config.yaml
router_z_loss: 0.001
vocab_size: 8192
init_std_up: 0.0559
init_std_down: 0.00548
lr: 0.00109
Below are experts of layer 10 (counted from 0) of a mixture-of-experts language model. Rows are named router (the router's row for the expert), down (a neuron's output weights, with its number) and show model dimensions 0-95. Each number is 500 + 25 x the weight over its row's rms, rounded and kept within 0 to 999. Numbers have three digits each.
After each expert's rows: "raises" lists some tokens whose logits its average output raises strongly, later layers aside; "comes before" lists some tokens at least twice as common just after its tokens as in all text. This comes from a sample of Wikipedia text that the model never trained on. Tokens count by the router's weight.

# expert 12
router:519446496546508474460486487475524536463527533474482454471520536460510501476538502506480510477473489481508455507521490484541475454514516468499530526461517515521485535481495489465539511507511464516455535471495492513481526499477521453498483488505542497499475529502480488483439498514457504534
down0:523476476479506536543513471495510498466482492495495507491528509494491491528502534506489501489493523521502475468480501482535524497523478533478550501510459507476493494527472513470474464476474500545495469489505453518518509539472490531514507476505526477516464464452461493555497485472449541480
down1:512505513453496470456517477511478486491538491516497525546495526526516504487502500485493482501508479503448499431521500502514512497514534524488499501506508530497529499569508485536487526490500505495506461533504461496458494493515524506529531511467503515508491488480515512469553510463488480469
down2:491506471519525481497513495528473477557477476456494531481570545518479511503468520494548510520573470531502477484483492457511507526517483489470482486500500478498483545519507478449494487494499502504476531523453510508459475473507482490513509511493503517447460525499537522520490527489455467460
down3:488505502497496527512452522493467510501535532509508451488527469528512483495531477536492514510543534488464485513506498492494514506545501493502499506499495541517491453466482464508493499477497483508514477518487511487503499500548538526522472530509515540542499515547488484517519519474476446545
down4:503515480496472494536500513499489543488510507507489463447499520482469477497552533490509487531505508495546525549496510517534504535527488496521493508493487519468554491500480499492503504522534492530473480498467502500526466489442474507473451533501488486498510522453521549500513469474472549540
down5:470509536449474517493520516471500543504502504528492481511452541495499506542483472511486467483471457495530511464497518501528516500478477485516539492513506563490516520482493503540471497532505470514494462502498473484500488563542486503497525510523483485528477504538528475529519455483481525497
raises: "\n", "\n\n", " The", " This"
comes before: "\n\n", " The", " In", " He", " It", "5"

# expert 25
router:526496516509530501497488477489545540480496476477511501507531529473506512496570538455489458506477466485472441493521499521512475475491532482511530472499536472529530493473491490526537504452509501506488549520564503489511499491468514481503490535502528476488482556521458492453491477499493540502
down0:483481524536531469502499516480472470466492529526474528546541516519485477494481445522503497480522526516490487530521529481503486526519498523537535515494491495542481470503526499531495492487519493524533485487487566483511492510526509530484528499501488513505497498541501514513461496506485466483
down1:529514498496537483532524487534511528492507508504567520495515515547514495440492477506461479526505538477500516516496519463521512489490545520499479516469455502475495491529493476519471495450493508443514496529507510467496528501490465473501538486486515507507467479514540476486513478456516468496
down2:490453484519473528533502511472514492525529551471508490460463540493491519486495482550516525480534495471516533462508479508542461473517490505495516502502532497538504473479503464496503498501518521505496481517502425495490480501510502505518504474518496482477480464503487537448484455512475508476
down3:506513480473476467480512538548520515522489527517497526492525519518504518484476516455448509543566513554505482499520532472511507505480515483541511545470493512521475500522475486531524514509486502475515488548446492522493539484496478504455493488499510523458472544446487458489460488507496485515
down4:495472516454454522528507536507496476560493514513516510514505490538505472506523512500514454490474514482495526471445512491548463527463514436492506461453489534462504519511503508503503517530470517500486505490480481509477499473488483518496506494509500523531529490480483487558482457503449520509
down5:502517510479523498521491477568509509481527483495532457511511513498548488458524482465460501522497537498494524530488530540433463482453530506479490478475493491471489494513479493513510467470499531493505461524504473458469507547474460515496495519470500510523485464503547496526501479511545497529
raises: " |", " in", "/", "i"
comes before: " |", ";", " (", "y", "d", "w"

# expert 13
router:542522508516525442453509489459498549478536513502522510500549525479530500532529480492463511477473524461441483470537495498511455479526512503461488509504497475533521536468475504519487536481515450499465553516516517501488509483474514513504468513529551502515502556510505493487499539505472494536
down0:466491506519543535493478581484521450527518481505493488478532503474495484494486479491509519516535481499571526535524474475510493475520520544543529445488488505548542487465457510469502533518495456495476482492522512484495527493484468533486479539524503520486517493487474470509502539481526467486
down1:535503492490490532504485490513503504432517483498493495521512512467504449496420501502511524525500528519471505483508503477514484509507471481543482478526484467546468496473448445499471472513524466532526486489475469536547499482506501506496476479489508523535473498552506518512512531508488462445
down2:513501485484509518480466501540484549543502501499528503501503452527512544471534474478514462431473508522472483510449537529509501491500502521503542483523486510493499482541503500509533518531437560454529487535491472496500504458532482484513486510510500512494501524495520504508476503442528452514
down3:476508511500515471473501550480493458446508527489509537565526517499476501498486453545508483494466495478527518538502484452505470444487504518525553474477484484545495513483474461512502519498518520512530532459512518471486478532482503516473501531494493484477504493518497503506507514518492448462
down4:474506520546503471482500505502458497499478514544498457507443507525478489468521475492483451520516509478504490501481475520471489489515497504481522507467499538528470514526524489465525526521502486496519548519464556534491433512502473497508501503491469487501516503496517505519502486508482527464
down5:503495487510494547550534498498520511455546493502518489510484488504490501499500530492528526490521513518455511517559510504484486512476490503475515529488485518510512493505526422442495521527514522499469481507497490449489507468484464497523466557528564526485498500466447479502534532463490485492
raises: ".", " (", " was"
comes before: "\n", "°", "′", ")", ".", " ("

# expert 0
router:482543564492491483463518486452507551450536500443484483510516518472520514528511494513492496470533503475499480487512499472532461459513526506470481493511498443518519516494504497503489517489503487477493528511522490499503540504470547503511512533512500497490464502481492490494503556496497511482
down0:461494493453468475476532507527510508496527511501513432484529455486543493520477468478491480483558493478487527510515488510505511546532505458494542495475495511500575481536460481511495528533460511526538489488465491498519479484495474520507459516501548489501537519487505489471421536494496523473
down1:506507498492505484473534522531494496440537488469471490493475538501550493513530448498477499491517511489499410463494515492486501506473532502563498459518530548554467518517499532503512490515478491495527489499501473456488513496511469537498471473493484477517500478463532545471524453471519518505
down2:503460496537533494523522538509464516517494525506472502491538505487515482429506545505455505570512534513525528550492495528479472529493505520471462498531492483463484535522473490503493488497530479459510501511530496510509473462479470501501498472459495507534513521528475523528508507480568466443
down3:478511471512473507504505483544503514488508523460510536510500483485502514470544495537482477511508488490439507490464500507505490497453491539533489543492498498519449503511523469528453486506480521524529512499510532513540493527493472523525491478502560506573510514533505538536519518517539450515
down4:463489462455489458481510481487532469520534512470499451499482487522477509498532483479441506509533468489512484488510491517503544479506495518530486515486519545486462505512485517474453499525483498497512490531477496500506485525539446520513483460524474486481530541510477521485502515523474486529
down5:500464510538498497471527467467506564535501492473512502513499475530469488431507507520500542505478506503472492510479520511455484541455496520530528506510502493497523511493499486518466482475499507461502520510517550487502546481526496447494554463472484513474456530465505505488514444518494491551
raises: "2", "4", "1", "a", "3", "6"
comes before: "-", "{", "2", "1", "0", "}"

# expert 39
router:539503514491518485507459477433542496485552510514509505524530516475510526510490503501509469501476482458506461495484474478569486473538512480469497505504518505491503525497504491489545525491499467506480507507512486506484509508479553508495476554520531463512513495521482485485496553504440491495
down0:507481495543437501547502517540523474479500534516494466494531520495506518487464488534531537482487439519490463517499490506469515493468489504459536543467533466445510467492516508545446511507490464496502500494495502479539520530468508506468503510532497515511511494535528420511479492491532500511
down1:488503476498471484514513504521508577506521510511512499496476450505481491480507484487461484485503485463490484491514485527531482502530522461479485540473501515493477502514496517545487448469537558528507508451517454530528514507520506502516545490510490481521531485451529462547499524512504552511
down2:518529505520461485510519493547505541483503490519520444488480448486495467510523512530477537474515471503468498465515502518489505467486583475542473495546511493530480457551516448523502535495471503508534521481492478471516502476482499484489483474500468530489489523505507538479514478512547504504
down3:453476489462496533538496493517484460516489500504547492493497486461504516508536522546532471538506516494506505487494459495513473503485544497520508521501461537538545509470490491518512467466504479534499489461528524505491493505524481549494500444536522524543502489508467497510503472469496464497
down4:529516511533498491464530507518464532539451465494498454497489482484494437495520494444480499463498494506517428452494534536516522495502542504509486530482542523518517481535512475498468519514497516518515467505472530462478490513463514541507543504443482488495514489482545524468527519502482499497
down5:490517484501499502461495492510481452518514492530497488487564513478479516508506492500498520477451492517499503542501500523527511478489418522501521506477501526509504513486503531460480491497482512516523513457465495537473454488477456496525488510510480509515542499432498527500457534515495510499
raises: "\n", "\n\n", "  ", " 0"
comes before: "\n", "  ", " 0", " 1", " 2", " 3"

# expert 30
router:517559548501513469533478501479522547464520526472501447481502516492498527516535515496453493502498508458469485466505501508522458461511496539494515499521514450523533510466520506448533492453499492538491539514545485491480514483492555487484551535535529470500509534502505489474515497531485511507
down0:552483488530506458516537513547492461501459474500513481491509496528512501520490503494468535503507513494477453482509541490542513505521485476492556496532464512512482468514465496499543490541479479481501508495497494489510494450526529504525458526529466458490469517511517513475501490473480514519
down1:507542519484478510473539486491478482520493506500483500517543522460535525458520510476475483505529506497523442503468463486482522530524514473481509513557508544519550525519463448525526464507495504541501482528479511557481461526497489522469524506498527493507507524491498490501496537475488474506
down2:550460547501507520455515495512515493489459481517500511512497484529480468473488503521509516499505486529484502478451435471459495512498528491520451503513509490539488496533489486471511552474488498503520484512501510495481428512541480510473507493439516510487468581542490487520513468473480492528
down3:532496490491519478499527539484488493463519496500528463483508495506491444487512504485505448543544524449495455494528555508511500547504488510563466486491504449500523508455506483526475517488510482508493496480458510488461511442473497533488523479484512479500491493486499492545480492496462483514
down4:525519514487494523514510537510494481500488510537512503502506521461476506528501453490516526506486536468484479497544515486542520490502490550480462518514505501476463486500522481509502490530492463456501451462514497487528523483523520516494497526526494526443490523545546484480507503523482503511
down5:497469525535504476471505498509477457526464522494500494479494503549526475482467532509541498501505496483508526516459504512440463501521453512469473497478461502467508535514551496494496551495483463465514481494486507474480489500513470480503498491488515473522479490539505479489532473520517502492
raises: ",", " (", "s", " and"
comes before: " |", ")", " (", ",", "r", "–"

# expert 20
router:553508533522504466501497471463504502502549498483517469501535523496531506514520538480487485470468504503447456482552522492540506473546528499486482493530517468509531490490538437489497529461530484537482502517524476507518541503463529509475482528505510491502457514532491477463489541512462514499
down0:545509500484481504417464457523467502538472492518490481509491490540528527486494528499506483485478476447516519512497509488492497467505472601487513472489492516500493466486485503564526507490491519434475493502474515503522477512498544479470503484479509509501501525494527490468486506476541537479
down1:485474515492523533486461503527505511499505501510545535534578512494473472501479511533516449493482451505516526519526504489535496536547539523523463475474509449517487494503477492486479511514491487465517506437472511451505520522503523471510470440463503509456480468481512522523487491522504490490
down2:492496499516478552456484435484502542484505491469497521475524514504466511497466480517466488541484455502532532554524479509474478477490479507487505513544541504513521506461490506472498504520538529542484513490499495484499482510480481476493470502513499477495489515519501485463510496566572455521
down3:502482507519509487521502500478495536525482501495501476493453507500527516454498498481495514503524522495519509515469500486526508519489468501496460491548445478521500495520456511500490485577471519462496470528527482522488520501466537511522473533511471534500501512496532496515529499447510525531
down4:479490488487589547471491553498532506507502526527480503520504485514521497480466507495499507525475541498524524441520526550512524498530516540532483547513484492505485479495497489510480512478508496512485493501459498474540489515505491506476472490463503505535481497529536483511470483430467468475
down5:506503498526472490536492504501514476486505486476477457530494467504507534516502516469560538431534486467501515485477485481504485488534500492490491510510473496500460489468541492491438499465560529431494508505454532483500480517529513469526506457492499477517497490496535480470488489507519523502
raises: ".", " |", ",", "2", "9", "8"
comes before: ".", " |", "–", ",", ";", "0"

# expert 31
router:520540510514501459514509457474540536483484514523515473477504505496537478564557485474475475497528497497505429495497472494514475459528501503460539527506523469495504507452485489478506505480507483517480516496542532503507517497508542511515488525499528486529526518500450488502508493460474520487
down5:465486511533449532510494525446518505531513500490504529529510535501544536504524509492480520471514503523521498511477507508528467504531513476493491485461496492539487477490488533534459491508509502558543464460523510478485484525491465499494484493443503495466464522478515521511524474476452525494
down6:505475507508453502510502506465517495461452466481547471485448499501520506495473491505476511483478540540466507511519523516508483483511475524513508508527518472505539482531465476475529542459510520499494508528478521506492500513498469492527515467454453531480500522493469488483518470478437513486
down7:469507511494497464507520524453533487501517508491507522464500550535544515535500484519479524519519490442533463525532503500510497483533520497560457479480506498493486493531524542480501529513517505498469503474552504550467468525491478556516493519477529477483517508504498527516554536491475478478
down8:468471519499543504518477486484520522521458487455480494518495457524492529524468520484500499501533520506484538501488495515494493545493487549520519503495505476439480505478493489489468509529494571520481485473436486486508497531471488530504498486510511512501531535506473488471504557490525492499
down9:501478479468478461522454494488528540496527555517481458519477506512491513478527483515491508509509535483498505527472487518508530500517521494525479530472501498509531517479510495494523516562469482575500449487498510502479478462536545467472515529506505539446463478483477480533563466510548491484
down10:495486495489557474510538518508458452457528550520503455498533469549526540475524499479533516492498499496516467534518480484513501490496481543465493489477494501477509481497498548454510464471514474495497488512471520546508460515499474516489524493530510519508461508489489482512501517544479474491
raises: ",", " and", " in", "-", " out", "s"
comes before: ")", " =", "=", "–", "\n", " /"